From a checkpoint of a small mixture-of-experts model trained on Wikipedia: a softmax router, 308M tokens.
Below are experts of layer 5 (counted from 0) of a mixture-of-experts language model. Rows are named router (the router's row for the expert), up (a neuron's input weights, with its number), down (a neuron's output weights, with its number) and show model dimensions 0-127. Each number is 200 + 30 x the weight over its row's rms, rounded and kept within 0 to 999.
After each expert's rows: a language model's description of what the expert responds to; "comes before" lists some tokens at least twice as common just after its tokens as in all text. This comes from a sample of Wikipedia text that the model never trained on. Tokens count by the router's weight.

# expert 25
router,155,165,203,182,219,192,180,146,213,162,257,205,248,271,223,211,149,180,208,173,228,191,181,156,226,201,224,155,167,191,180,189,167,203,172,194,193,161,154,169,217,211,194,215,209,218,216,218,181,180,144,229,226,246,204,186,185,208,164,271,200,208,224,217,195,235,191,208,177,162,237,221,141,190,194,241,198,248,237,194,180,243,221,232,181,179,208,195,214,228,171,230,215,198,180,130,210,211,224,232,241,192,224,186,179,170,188,195,191,183,185,211,182,184,111,111,197,190,166,185,209,248,226,257,217,235,203,214
up0,193,237,200,204,194,240,212,182,208,215,189,218,181,104,201,225,207,198,213,171,190,187,232,198,201,116,204,205,222,198,201,204,146,190,198,191,243,188,214,199,237,201,214,181,157,212,169,230,149,249,178,154,230,203,218,226,127,171,199,189,108,213,200,207,212,167,179,193,193,232,150,214,240,231,216,186,147,217,186,203,163,173,233,176,199,128,159,151,231,234,206,200,198,130,130,176,161,195,153,189,200,228,231,204,181,183,183,214,178,205,200,205,234,177,197,208,198,160,196,208,222,165,209,208,197,151,183,149
down0,204,180,229,165,217,164,255,185,204,189,170,151,130,140,174,225,204,167,188,194,164,230,209,233,267,186,194,171,198,174,223,221,225,258,155,219,132,211,179,216,174,183,195,154,193,210,93,179,250,172,178,191,202,146,174,220,225,218,233,160,219,241,182,199,211,182,172,214,186,211,205,222,175,213,209,218,166,181,252,193,204,198,255,165,200,207,204,170,210,150,192,222,175,207,172,187,258,196,225,222,190,166,211,145,198,222,221,194,197,217,262,173,224,205,220,224,228,252,230,192,194,203,204,216,237,235,192,223
up1,97,200,205,218,228,193,196,222,206,206,200,213,203,208,178,264,206,180,186,194,167,224,255,229,161,148,179,201,200,199,212,200,197,211,192,269,231,217,208,208,197,177,207,198,154,211,181,199,210,241,202,180,218,206,203,236,173,203,277,188,102,248,207,179,219,200,197,235,189,201,165,220,174,204,206,206,210,195,189,229,205,220,174,173,221,115,193,141,218,196,196,208,232,116,160,132,194,184,199,204,188,172,190,199,207,235,182,177,200,198,205,196,227,215,167,211,233,196,146,285,211,193,193,196,196,153,207,154
down1,293,210,250,232,231,229,162,185,161,234,217,181,168,211,173,205,231,138,203,189,169,227,225,200,251,182,156,106,172,185,204,217,179,176,215,217,132,210,237,209,182,265,163,210,193,167,204,219,182,204,230,176,204,228,189,207,186,180,206,256,240,167,172,143,181,230,162,185,195,226,229,178,217,200,197,209,179,235,191,185,214,182,126,212,218,178,185,198,185,123,226,212,214,201,207,206,229,229,190,175,207,177,179,197,188,229,225,208,232,181,225,204,199,213,148,214,197,214,174,173,217,270,211,214,214,209,139,224
Line breaks, mostly blank lines and list or section breaks in infoboxes and headings, plus some opening quotes and commas.
comes before: "|", "-", "\n", "==", "The", "==="

# expert 22
router,147,174,174,197,247,165,195,160,174,178,155,178,194,247,195,184,256,251,212,201,215,163,175,193,229,198,220,186,190,171,223,205,206,246,181,246,180,190,231,193,168,219,202,249,176,246,210,189,246,188,198,188,173,171,154,180,199,231,203,211,131,178,240,223,224,228,227,208,220,235,214,302,217,193,244,170,198,220,225,227,219,228,195,195,181,222,210,232,198,232,236,259,236,227,180,193,179,245,174,193,159,203,225,252,196,246,226,237,164,184,180,246,189,175,217,186,223,215,231,173,177,262,248,189,218,225,207,249
up0,203,217,195,230,239,216,254,187,136,217,196,168,177,231,118,215,184,215,200,205,210,209,246,227,202,265,214,177,172,188,179,178,187,203,204,236,202,214,201,182,237,183,207,217,260,232,234,154,159,206,150,221,224,159,166,244,213,145,209,184,166,214,212,219,186,166,184,174,180,137,230,232,179,163,183,111,171,205,206,173,203,236,169,152,143,228,179,203,184,234,173,260,220,161,266,155,159,198,233,184,203,221,172,179,198,204,166,191,196,242,195,173,201,181,167,212,200,163,205,169,225,214,205,197,218,216,197,177
down0,222,168,207,176,150,198,185,194,205,165,173,209,192,242,220,196,266,179,178,216,220,189,184,194,210,200,140,175,127,230,206,167,226,213,190,142,203,226,179,198,191,221,172,234,180,157,206,192,221,199,214,194,202,201,240,141,200,228,237,256,204,167,225,211,204,209,192,181,212,162,223,232,206,217,158,148,246,203,223,177,245,216,217,209,193,235,234,252,195,184,157,196,179,218,152,181,230,268,131,257,163,228,209,218,164,214,233,262,138,195,179,158,129,248,227,215,208,189,207,221,185,229,213,199,180,206,180,223
up1,183,179,176,180,196,176,172,184,183,199,141,191,205,218,187,194,224,194,205,181,195,186,189,223,243,188,201,172,226,240,226,225,227,200,121,231,193,207,168,219,212,169,222,172,194,225,176,198,258,226,198,157,199,236,179,235,226,235,219,227,211,238,236,164,215,205,127,186,221,220,204,201,138,197,189,170,178,239,159,236,152,173,198,202,195,208,214,197,217,188,172,229,202,150,196,209,230,250,178,214,191,164,146,256,241,263,150,161,237,189,215,208,227,189,164,204,286,182,245,201,155,224,187,195,177,233,252,137
down1,173,189,113,208,164,172,285,167,181,189,195,231,195,222,139,169,167,246,194,159,172,196,173,192,188,188,202,219,191,184,203,228,188,217,245,169,193,236,208,199,200,188,173,266,227,216,235,219,229,176,148,259,218,228,267,182,158,183,189,225,236,212,232,241,197,196,197,246,209,238,219,225,181,207,167,150,186,165,183,148,206,240,211,197,176,253,214,215,151,217,258,188,215,222,221,190,209,223,197,189,136,250,187,189,205,162,183,222,203,181,167,214,199,174,194,190,154,260,218,206,188,176,241,195,206,201,169,191
Prepositions following a noun or verb and preceding an article, such as of, in, to, for, by, about, as in "memory of the".
comes before: " the", " a", " his", " an", " M", " their"

# expert 20
router,215,217,193,175,212,173,240,202,197,237,171,292,191,163,151,217,158,201,223,182,165,167,187,225,188,244,243,228,175,219,162,211,217,170,183,203,239,148,244,187,160,172,187,200,199,136,189,236,150,186,202,199,215,140,235,161,203,248,210,156,203,212,232,183,159,227,216,186,203,213,210,197,146,170,182,194,216,161,220,174,197,246,182,229,241,199,161,230,204,189,149,211,199,205,178,199,200,161,219,240,167,206,246,253,187,179,198,209,220,212,205,240,196,165,195,224,235,134,203,209,184,169,174,186,164,157,122,225
up0,209,214,157,245,181,237,195,204,232,230,193,203,196,209,202,196,221,193,284,189,208,165,236,160,209,213,266,194,158,246,209,200,168,214,199,240,257,160,256,169,204,121,156,208,231,140,139,220,220,190,196,188,172,224,160,200,185,214,237,161,186,223,188,204,220,231,178,201,283,194,228,162,177,176,201,169,222,203,187,198,248,171,196,216,168,195,213,209,223,190,153,211,197,182,218,192,169,162,191,171,173,229,214,223,131,234,171,202,208,230,206,132,226,211,205,226,251,195,193,239,234,221,244,194,198,188,173,204
down0,207,203,219,164,162,217,225,168,224,168,243,222,182,174,146,194,196,216,202,179,179,193,231,211,229,200,164,209,192,176,129,173,188,232,198,137,218,220,195,184,222,292,170,193,191,189,197,200,264,196,126,234,198,218,213,187,203,204,216,270,202,260,228,232,242,212,189,229,231,189,200,168,187,181,196,179,229,187,208,246,182,206,190,196,288,217,207,179,197,157,176,248,213,141,188,174,155,229,211,134,210,210,215,198,191,155,198,139,195,201,244,227,211,157,210,189,202,223,249,207,195,161,202,220,207,206,215,152
up1,165,191,226,208,248,147,208,238,171,234,227,225,232,153,169,190,207,182,230,220,212,220,197,163,195,164,164,233,174,209,219,225,241,135,159,217,189,169,185,183,160,196,234,237,178,127,261,224,219,192,182,213,243,164,176,198,212,180,202,168,171,217,278,154,208,221,193,215,232,195,148,202,182,157,155,223,210,210,194,180,242,258,143,158,195,204,210,214,243,232,191,241,213,202,137,176,209,203,144,130,191,177,197,166,187,156,218,202,186,207,172,183,183,222,173,186,188,191,187,198,198,214,209,222,224,147,167,200
down1,209,236,195,206,191,199,214,224,194,240,209,246,169,153,169,169,192,220,249,199,173,257,219,144,199,218,237,203,204,188,165,239,195,209,177,220,148,216,136,188,170,210,212,215,232,190,181,221,253,168,195,184,218,200,226,189,192,204,192,174,207,246,185,185,234,245,160,205,211,180,177,217,184,177,138,149,154,214,179,195,191,215,177,103,230,233,188,233,216,217,167,195,182,212,213,210,207,264,184,204,160,112,187,138,179,200,174,233,266,160,196,178,223,215,239,190,222,197,248,223,161,175,161,215,225,202,188,200
Word-ending pieces es, le, ge, s, ers that close a word before punctuation or of: Athlete, Orange, does, Bagatelles, requests.
comes before: " of", ",", ".", ":", " and", " in"

# expert 21
router,201,188,188,209,137,206,264,162,203,204,211,187,214,207,219,215,204,189,193,138,221,210,257,202,226,201,191,182,236,201,183,190,176,177,137,221,207,185,156,222,247,175,229,229,149,191,180,204,218,204,227,230,184,239,242,165,196,130,192,215,196,188,189,246,179,199,227,204,270,235,202,249,153,177,155,186,213,225,139,174,175,257,197,219,183,229,181,176,235,214,173,151,200,195,183,123,112,177,192,186,206,174,208,191,183,195,225,148,202,173,169,212,191,169,232,247,215,154,204,220,206,167,189,145,191,201,218,195
up0,208,212,193,201,184,233,205,200,188,207,172,189,200,201,203,259,250,203,166,165,146,227,210,195,206,137,169,201,205,195,269,215,164,196,177,275,193,147,204,203,151,216,273,209,190,170,191,187,242,288,190,197,190,189,159,194,165,157,200,251,156,217,190,151,240,194,195,190,184,232,195,201,234,224,193,297,212,216,196,183,193,209,204,160,187,203,207,218,270,236,178,161,243,215,224,157,244,178,164,178,218,181,216,202,221,222,153,208,180,188,200,211,235,204,174,253,206,193,195,221,235,221,223,235,205,176,223,195
down0,189,218,245,251,172,177,163,162,230,193,188,218,200,228,235,192,226,231,177,219,199,174,230,198,222,192,169,194,226,229,179,192,196,204,194,174,120,225,229,187,277,151,176,173,187,186,207,137,166,215,132,194,174,224,205,185,239,157,221,187,202,203,146,153,192,187,242,182,250,204,216,218,162,209,179,200,216,228,240,225,154,195,229,178,194,211,219,243,177,229,243,220,209,175,215,219,159,206,187,237,114,190,165,207,204,216,186,215,208,132,214,205,254,172,185,210,143,195,148,194,184,211,161,150,160,197,183,218
up1,145,249,178,155,195,181,191,185,210,220,224,213,287,217,209,164,184,220,169,201,191,208,237,198,207,208,211,179,191,185,239,215,168,184,202,173,234,160,159,205,185,246,212,210,201,185,158,241,152,236,251,203,223,206,198,201,201,157,194,218,194,202,178,240,245,193,206,154,219,200,195,209,105,183,116,186,200,165,201,154,173,184,255,239,172,227,254,211,165,185,170,175,179,214,215,170,254,203,211,190,139,204,214,197,220,226,144,187,204,150,205,211,228,172,208,208,249,172,132,186,180,189,154,177,196,194,194,190
down1,211,165,201,201,239,237,212,253,259,135,200,148,200,161,217,207,185,220,235,190,219,200,210,196,236,206,228,214,208,139,132,178,208,205,238,219,166,171,177,190,208,178,218,163,192,226,161,186,250,214,232,192,184,174,238,164,217,175,206,169,178,174,160,200,238,218,223,180,231,253,216,166,249,237,252,199,215,200,224,180,239,190,133,185,171,218,185,204,224,180,156,172,221,183,194,217,191,203,187,120,199,192,220,207,132,216,253,197,224,162,181,231,181,135,190,216,139,240,189,217,204,235,164,198,195,235,209,203
Colons after list field labels like Genre: or Venues:, closing parentheses, and pipe separators in tables.
comes before: "\n", " ", " The", "|", " S", " In"

# expert 18
router,226,197,237,213,261,213,238,195,171,205,203,185,230,217,129,186,191,166,199,151,203,190,197,190,226,215,235,169,269,235,210,177,200,176,222,240,190,159,209,157,228,213,216,193,172,176,160,176,229,189,182,218,151,160,140,242,191,239,238,246,246,227,256,219,163,212,195,175,120,173,163,254,200,201,172,194,164,239,176,141,225,195,170,189,194,201,227,199,202,179,265,183,226,206,232,165,193,133,213,231,191,226,226,225,181,161,194,226,235,205,165,233,181,179,222,182,163,181,225,215,167,220,189,174,196,207,174,200
up0,206,222,233,209,244,154,179,186,173,251,152,256,198,174,206,207,239,216,171,207,188,204,230,178,239,253,224,182,223,222,183,195,208,207,181,237,186,222,181,170,195,201,194,175,228,134,218,234,198,216,210,184,259,144,182,175,182,234,131,269,176,268,263,211,137,215,176,204,206,206,220,224,194,171,181,168,250,183,208,173,189,169,219,182,247,252,211,191,185,183,234,162,206,203,234,174,182,194,198,152,175,231,187,178,174,159,200,192,164,179,196,167,195,224,126,198,236,188,187,216,209,188,216,206,230,174,263,165
down0,171,170,245,202,217,146,163,193,196,205,157,145,180,138,143,205,204,206,170,226,150,206,164,201,194,153,153,166,187,210,213,143,187,182,184,180,214,210,169,134,199,237,196,203,203,176,213,199,195,172,230,212,168,160,198,254,220,224,141,223,142,233,191,189,231,180,194,100,231,199,198,199,222,201,209,217,255,239,172,247,173,221,217,230,207,231,225,183,175,210,187,174,248,214,234,239,153,160,234,194,157,253,172,210,203,168,221,215,222,176,165,203,168,172,203,235,232,207,193,220,205,219,197,222,187,185,233,178
up1,212,161,130,199,219,187,194,126,188,197,202,254,158,205,193,226,231,150,206,129,194,214,169,207,123,200,218,177,166,260,176,155,181,174,201,252,162,162,152,186,215,213,237,225,233,226,179,171,223,220,173,225,209,142,224,196,243,187,187,205,218,195,235,221,205,172,201,210,194,267,184,192,205,210,198,206,192,240,217,236,223,220,192,190,273,206,218,193,214,211,207,173,212,165,215,232,195,125,190,203,189,200,204,180,177,133,222,166,190,205,192,176,203,161,220,203,149,211,188,188,168,271,203,166,227,231,216,187
down1,205,204,216,218,197,159,188,235,172,139,186,187,224,178,197,149,122,170,166,213,174,178,228,189,209,217,176,214,204,168,135,195,206,214,204,207,141,234,179,212,154,238,186,170,204,201,191,162,183,224,165,214,203,213,194,234,196,257,234,208,181,190,223,220,188,168,211,223,189,160,128,213,197,187,210,195,201,179,204,166,193,158,204,126,163,143,201,153,160,216,198,138,256,245,199,142,205,224,206,208,166,263,196,230,228,170,208,242,223,199,177,233,217,240,188,169,224,224,165,178,200,167,145,216,183,167,157,197
Periods and other breaks closing sentences or clauses, including abbreviation dots and line breaks after headings or table rows.
comes before: "\n", " The", "-", " He", " In", " It"

# expert 24
router,157,238,199,204,185,230,198,245,226,214,178,190,199,260,214,205,254,181,185,201,210,173,221,205,171,190,152,161,188,144,197,181,189,210,222,195,192,191,248,196,263,195,164,131,200,160,199,193,183,185,169,247,227,216,233,211,205,161,181,221,200,226,170,219,194,196,164,219,209,282,184,235,218,178,179,221,252,218,239,179,165,249,245,206,290,176,133,225,202,257,170,176,177,210,240,164,146,200,201,219,200,159,214,174,223,172,200,215,207,241,195,220,209,147,218,211,215,162,217,233,198,158,215,164,196,188,159,202
up0,185,244,221,198,208,227,241,195,223,196,217,190,206,241,220,223,160,237,169,226,216,240,175,217,167,175,175,181,155,163,191,203,206,243,212,196,196,222,295,211,219,179,180,149,182,144,187,215,217,200,193,219,186,185,256,251,176,201,164,252,224,211,244,241,204,224,211,214,191,186,256,181,186,248,167,193,284,181,180,143,185,210,183,238,260,198,206,194,203,252,189,133,231,159,178,163,194,217,222,225,241,191,165,200,247,202,218,254,190,218,191,210,228,198,171,229,228,195,206,233,183,163,215,153,227,193,215,235
down0,163,192,255,247,156,191,196,202,232,199,236,147,222,215,200,165,229,181,189,212,212,185,217,142,218,215,269,191,251,182,146,170,215,134,209,171,206,175,184,217,238,234,162,222,214,205,214,183,186,157,239,188,188,208,210,173,190,183,197,196,189,122,165,220,197,215,200,231,201,207,216,170,249,146,173,206,210,230,169,178,238,285,164,278,220,236,238,195,191,184,178,231,205,236,208,203,232,209,227,203,230,177,185,257,184,205,188,190,215,237,197,224,219,206,174,198,236,192,234,230,187,229,245,184,236,259,213,242
up1,169,209,295,186,200,215,158,202,208,215,206,216,264,210,187,214,212,207,189,161,211,171,248,195,200,195,207,232,217,144,148,212,160,267,185,170,183,174,206,221,123,187,185,188,200,190,215,143,223,182,147,177,219,198,190,245,208,161,180,195,190,239,213,189,217,226,221,133,203,195,168,237,182,189,275,210,213,196,174,144,154,180,186,191,219,205,212,217,226,238,188,142,167,189,160,196,175,168,176,237,227,213,198,230,231,233,232,178,173,190,171,188,226,198,230,235,152,194,153,219,174,179,227,261,181,202,186,170
down1,219,242,188,167,149,255,210,222,188,207,205,155,176,179,179,200,240,252,226,208,180,176,245,170,181,160,172,196,189,209,175,210,228,199,186,219,220,202,231,205,179,181,227,156,196,205,184,190,142,245,151,95,225,186,217,208,235,193,141,201,176,202,163,183,201,159,194,188,165,248,205,152,168,207,242,263,208,177,181,217,214,209,185,201,204,193,213,203,176,163,197,226,220,208,181,184,216,222,244,154,264,164,197,179,195,199,195,222,178,191,199,169,239,122,201,261,169,255,223,211,252,197,194,182,205,205,143,221
Word-final noun pieces like -ology, -ics, -ation, -ity, -ates, plus the name in \operatorname and Latin species endings.
comes before: ",", ".", " of", ":", " and", "\n"

# expert 5
router,200,207,156,237,166,204,194,215,197,230,226,220,214,212,187,187,218,148,201,210,218,226,160,215,200,222,187,203,174,195,219,157,207,193,151,156,240,275,174,219,184,171,228,166,204,115,185,186,219,154,181,142,218,189,221,162,194,177,214,202,160,192,254,208,155,208,199,197,224,222,174,198,180,197,181,216,208,180,276,182,219,206,156,238,270,203,238,231,182,139,236,209,221,169,234,154,201,179,227,185,166,204,257,287,206,237,208,253,154,175,209,231,223,182,210,197,219,184,152,206,182,189,182,217,187,216,164,209
up0,210,141,167,228,155,228,223,197,181,198,232,205,229,190,232,213,196,170,162,189,204,252,213,219,220,156,201,200,166,199,253,182,223,215,201,176,209,216,199,167,189,246,164,121,155,192,188,191,145,192,183,173,187,163,202,188,192,208,255,217,208,173,181,238,184,163,158,154,303,202,160,186,184,190,209,222,190,227,240,128,221,197,174,227,222,174,206,235,182,225,220,260,195,153,197,238,196,240,191,176,165,212,161,193,162,228,155,206,193,209,226,229,176,221,176,202,186,194,211,225,204,197,196,165,157,166,145,258
down0,167,231,151,174,242,168,188,207,207,232,217,163,197,187,185,178,207,209,199,179,172,175,203,189,224,207,199,239,183,192,184,190,169,192,214,201,191,217,275,186,194,212,188,203,199,180,128,226,190,170,136,197,197,206,247,181,177,200,247,187,187,202,231,183,181,193,164,205,161,171,127,202,172,224,158,167,201,210,245,244,205,183,186,216,221,151,216,148,224,171,243,233,207,270,218,193,224,265,153,192,198,220,195,197,131,209,241,160,155,114,210,214,226,179,214,178,212,198,265,199,222,169,220,204,243,191,254,206
up1,194,176,190,193,197,222,212,238,180,222,192,240,169,199,206,185,211,180,182,190,237,212,193,171,160,208,195,190,206,145,208,187,159,193,151,161,190,242,186,214,233,202,160,196,202,201,212,150,167,139,179,177,175,217,208,256,183,82,162,213,131,201,204,207,139,201,225,209,188,246,198,192,210,214,208,208,180,146,244,174,197,245,186,172,245,238,199,171,153,223,246,201,170,173,206,181,154,173,217,203,210,213,279,209,148,170,214,220,180,202,210,204,175,194,200,139,139,189,185,188,203,226,199,243,213,199,150,232
down1,227,231,222,203,261,185,230,169,223,160,243,205,228,173,234,237,212,228,234,146,261,189,235,198,181,236,197,149,184,178,218,180,222,183,164,160,183,230,256,237,156,264,228,204,247,224,246,162,167,165,198,234,181,210,247,233,188,200,218,212,220,190,193,236,187,188,195,176,172,185,201,240,222,217,233,183,255,215,217,223,214,137,189,204,208,251,206,181,177,155,201,196,201,163,211,193,190,194,210,192,172,200,187,247,162,244,198,222,263,165,205,217,198,169,197,204,152,243,199,180,237,189,218,200,273,228,145,180
Noun-final pieces, mostly plural, like ans, ents, ers, embers, after a short stem: fans, arguments, documents, receptor.
comes before: " of", ",", ".", " to", " in", "ion"

# expert 15
router,210,192,226,230,202,205,214,204,185,223,196,174,181,178,191,287,179,220,228,183,195,261,189,172,216,156,229,189,215,206,261,211,214,286,204,203,157,231,177,234,142,185,188,179,188,215,156,209,216,193,194,174,166,213,189,177,173,161,209,178,190,173,156,220,207,189,154,183,180,187,229,190,155,221,218,248,237,180,181,229,173,223,102,212,221,240,151,187,174,234,195,221,208,188,166,191,204,205,211,203,253,209,258,171,224,247,161,244,188,175,254,193,229,180,156,132,196,195,216,234,201,226,187,178,233,219,172,196
up0,229,185,172,190,233,204,198,193,206,276,200,202,159,204,152,218,196,185,268,249,213,244,213,170,129,157,224,200,251,227,221,165,193,280,207,218,207,243,154,214,184,240,188,192,207,189,232,242,224,202,186,187,201,188,224,207,213,213,161,222,197,136,197,213,217,194,208,213,235,224,225,252,177,233,206,228,231,166,266,169,136,198,195,187,222,238,140,205,242,201,185,180,219,211,169,217,192,200,199,191,206,223,182,196,249,208,203,229,195,162,225,190,250,167,206,201,216,181,207,184,195,238,110,209,222,227,157,237
down0,253,144,218,211,208,171,216,223,188,156,169,245,206,186,195,204,258,229,220,215,236,186,163,200,186,178,161,196,247,222,255,285,229,204,183,196,201,142,193,250,198,165,196,183,196,229,199,263,275,218,239,167,186,174,181,212,210,182,201,227,222,157,217,212,201,159,186,185,197,189,195,222,222,219,230,243,191,179,215,231,151,168,163,196,197,217,217,174,186,210,151,137,236,227,236,216,224,238,181,156,231,190,195,209,226,191,209,248,213,179,186,164,262,185,175,195,159,214,194,183,177,233,264,148,227,197,176,216
up1,230,187,193,224,156,281,268,220,172,155,158,153,147,170,216,204,193,185,200,230,206,206,261,167,185,182,131,165,220,166,225,186,207,210,183,202,190,212,198,183,249,170,163,215,202,165,230,213,217,172,191,134,221,156,162,199,188,184,224,190,194,196,185,157,177,215,164,181,160,220,249,242,213,197,199,216,205,230,170,203,250,188,241,214,223,206,159,227,212,214,204,246,193,213,192,177,146,235,178,222,153,233,208,164,185,210,140,194,187,204,232,246,228,181,187,150,245,203,169,212,169,224,215,214,258,159,174,190
down1,221,261,190,197,264,271,212,161,196,179,186,201,201,196,196,207,135,196,182,201,156,169,227,201,194,155,177,216,219,238,182,167,259,245,209,160,164,255,224,160,195,215,236,226,191,174,172,189,185,179,197,205,209,269,202,187,219,186,185,195,181,179,233,229,249,166,178,184,171,186,221,186,189,132,177,221,186,212,249,204,253,152,179,151,140,187,189,213,238,208,236,181,198,258,176,198,191,161,184,196,173,224,179,171,203,192,243,232,221,149,179,146,192,181,204,221,197,177,218,191,224,161,250,241,195,174,238,173
First digit of a number, especially 1 and 2 beginning years and table values like 1936, 2001, 70 kg.
comes before: "0", "9", "8", " |", "5", "7"

# expert 26
router,147,187,165,198,211,171,172,125,234,252,185,207,244,158,214,229,217,163,216,192,177,212,225,218,229,184,142,176,204,170,195,195,218,194,231,218,210,160,216,228,167,188,182,144,185,207,164,174,197,192,210,231,269,165,182,250,217,135,196,262,157,217,241,187,187,148,200,206,183,186,209,235,219,241,221,202,198,217,200,215,200,171,152,217,232,180,123,201,206,201,212,195,204,214,178,195,210,168,195,172,147,227,160,220,198,185,192,174,196,174,237,146,205,268,139,192,184,180,185,181,207,165,266,165,247,201,206,204
up0,141,178,215,187,193,232,205,203,175,156,162,198,235,218,209,226,182,183,203,173,155,181,249,203,205,232,200,173,179,196,217,187,204,164,192,157,198,207,159,170,222,178,165,175,220,149,257,193,244,200,160,220,181,157,168,203,197,174,177,230,168,153,241,192,165,233,210,205,221,174,203,194,203,215,216,194,150,217,184,166,161,207,176,182,208,127,182,182,224,249,216,155,173,186,213,174,244,160,189,190,190,219,205,227,243,264,187,207,203,184,153,217,272,250,233,186,201,145,202,214,196,227,301,194,204,148,213,240
down0,202,184,227,181,244,254,259,225,172,202,195,188,174,275,174,207,221,213,199,208,230,167,236,216,176,238,146,168,192,171,235,156,193,219,184,140,224,179,208,207,210,228,190,204,180,174,223,211,221,178,179,205,210,199,200,175,201,172,191,209,211,202,193,205,182,216,200,138,234,164,178,153,170,144,185,165,187,194,171,188,207,154,184,185,166,197,165,200,138,180,178,205,167,249,237,218,254,234,201,234,203,207,290,166,181,203,169,265,220,240,193,142,263,193,209,250,223,192,229,187,188,186,169,191,207,139,176,172
up1,166,255,206,184,189,206,184,183,204,216,147,205,224,194,188,217,203,186,194,183,187,175,196,207,165,177,200,188,251,195,185,155,164,183,200,174,206,212,227,173,217,205,247,227,181,201,229,235,195,180,173,170,189,202,232,168,253,213,207,282,220,183,191,257,198,238,219,149,196,170,215,217,156,220,162,187,178,91,188,214,185,179,206,166,225,177,249,203,156,183,255,193,186,168,251,207,164,240,190,158,241,189,226,136,206,175,182,255,189,228,202,166,180,225,168,219,232,193,137,240,176,211,203,174,173,238,247,226
down1,232,218,202,148,208,204,211,243,230,146,241,191,171,204,227,179,149,195,185,240,248,224,227,225,152,247,239,204,184,202,165,169,163,156,207,191,141,170,170,247,220,262,162,242,201,184,205,145,231,171,237,192,150,170,210,223,201,205,166,146,259,210,226,203,189,223,207,198,221,222,221,175,187,204,180,205,183,183,194,168,199,224,196,200,199,178,196,212,201,232,140,210,212,175,200,184,192,154,242,201,227,189,176,270,225,210,207,194,196,130,243,181,205,242,188,151,142,212,247,164,198,215,225,183,168,216,254,185
Digits inside longer numbers, especially zeros, in years, sales figures, and IDs: 2011, 500,000, 1944, COVID-19.
comes before: "0", "1", "2", " |", "9", "8"

# expert 10
router,210,184,173,215,222,202,143,232,221,192,201,211,209,174,201,244,271,149,176,179,229,203,154,256,205,209,225,189,207,203,191,217,184,197,165,177,283,184,203,177,207,185,198,198,182,138,191,210,195,195,207,200,177,215,202,163,177,223,180,193,212,237,256,225,225,171,185,204,126,235,216,229,200,215,179,237,235,224,214,210,234,165,162,147,185,213,217,179,205,206,140,230,162,155,189,196,200,169,207,241,271,273,219,177,252,206,110,205,154,177,209,202,188,163,220,229,245,231,210,184,211,217,235,201,187,169,204,223
up0,185,162,209,197,210,222,194,217,227,202,122,182,211,203,151,233,193,182,233,210,230,231,194,162,207,210,202,246,227,158,219,210,193,244,176,146,199,234,177,172,163,193,170,152,147,188,225,191,234,200,215,190,185,218,202,161,191,245,162,240,194,218,265,181,202,135,230,207,178,275,125,173,174,242,203,238,221,173,183,181,193,209,198,149,208,191,202,211,209,212,193,197,197,225,176,226,159,194,224,227,179,196,209,182,216,240,211,216,187,190,219,201,102,220,222,230,168,214,208,211,225,111,166,180,237,182,219,238
down0,216,203,184,166,174,236,160,188,202,214,220,227,180,182,204,225,212,146,174,221,183,200,225,248,179,229,190,203,184,167,177,194,216,178,218,201,193,212,217,215,208,167,198,164,149,243,198,209,235,181,204,253,167,184,190,242,204,231,179,208,188,191,153,202,185,226,184,167,188,185,277,199,199,155,138,251,121,217,213,212,189,194,169,193,109,173,164,151,207,196,145,178,213,213,229,210,232,248,212,262,217,221,153,201,196,184,199,138,223,201,186,214,284,167,188,214,196,150,202,151,254,189,224,215,215,226,205,202
up1,221,174,209,219,251,172,202,221,148,208,177,148,229,230,197,235,234,226,200,134,197,193,211,220,241,232,183,187,208,190,150,192,169,214,183,177,213,179,178,181,218,187,234,238,250,165,206,167,228,236,226,162,258,200,181,189,177,207,187,217,182,203,200,175,161,126,222,213,200,211,179,246,215,216,221,156,223,217,207,176,122,174,163,172,232,220,186,193,160,210,234,195,166,227,201,168,188,155,198,182,145,229,204,196,261,238,187,181,214,193,215,182,200,255,196,230,250,161,180,163,252,244,200,204,224,211,259,266
down1,220,242,147,173,183,204,179,260,188,226,211,195,171,181,192,198,247,229,186,215,203,189,189,208,208,201,170,227,190,167,172,230,235,199,197,163,177,176,246,144,180,186,196,171,209,190,216,186,208,251,186,164,204,196,166,237,216,201,220,180,161,192,221,264,217,231,161,205,217,256,185,254,167,178,186,202,249,186,157,261,187,233,173,184,148,177,192,225,167,168,232,217,222,239,119,189,203,176,208,198,214,176,273,207,227,203,248,176,171,204,218,166,168,150,168,223,207,230,170,171,138,210,161,213,192,225,268,181
Opening parentheses, square brackets, quotation marks and LaTeX symbols that begin an aside or formula, such as (track 5, [citation, ^{, $.
comes before: "1", "2", "|", "born", "S", "C"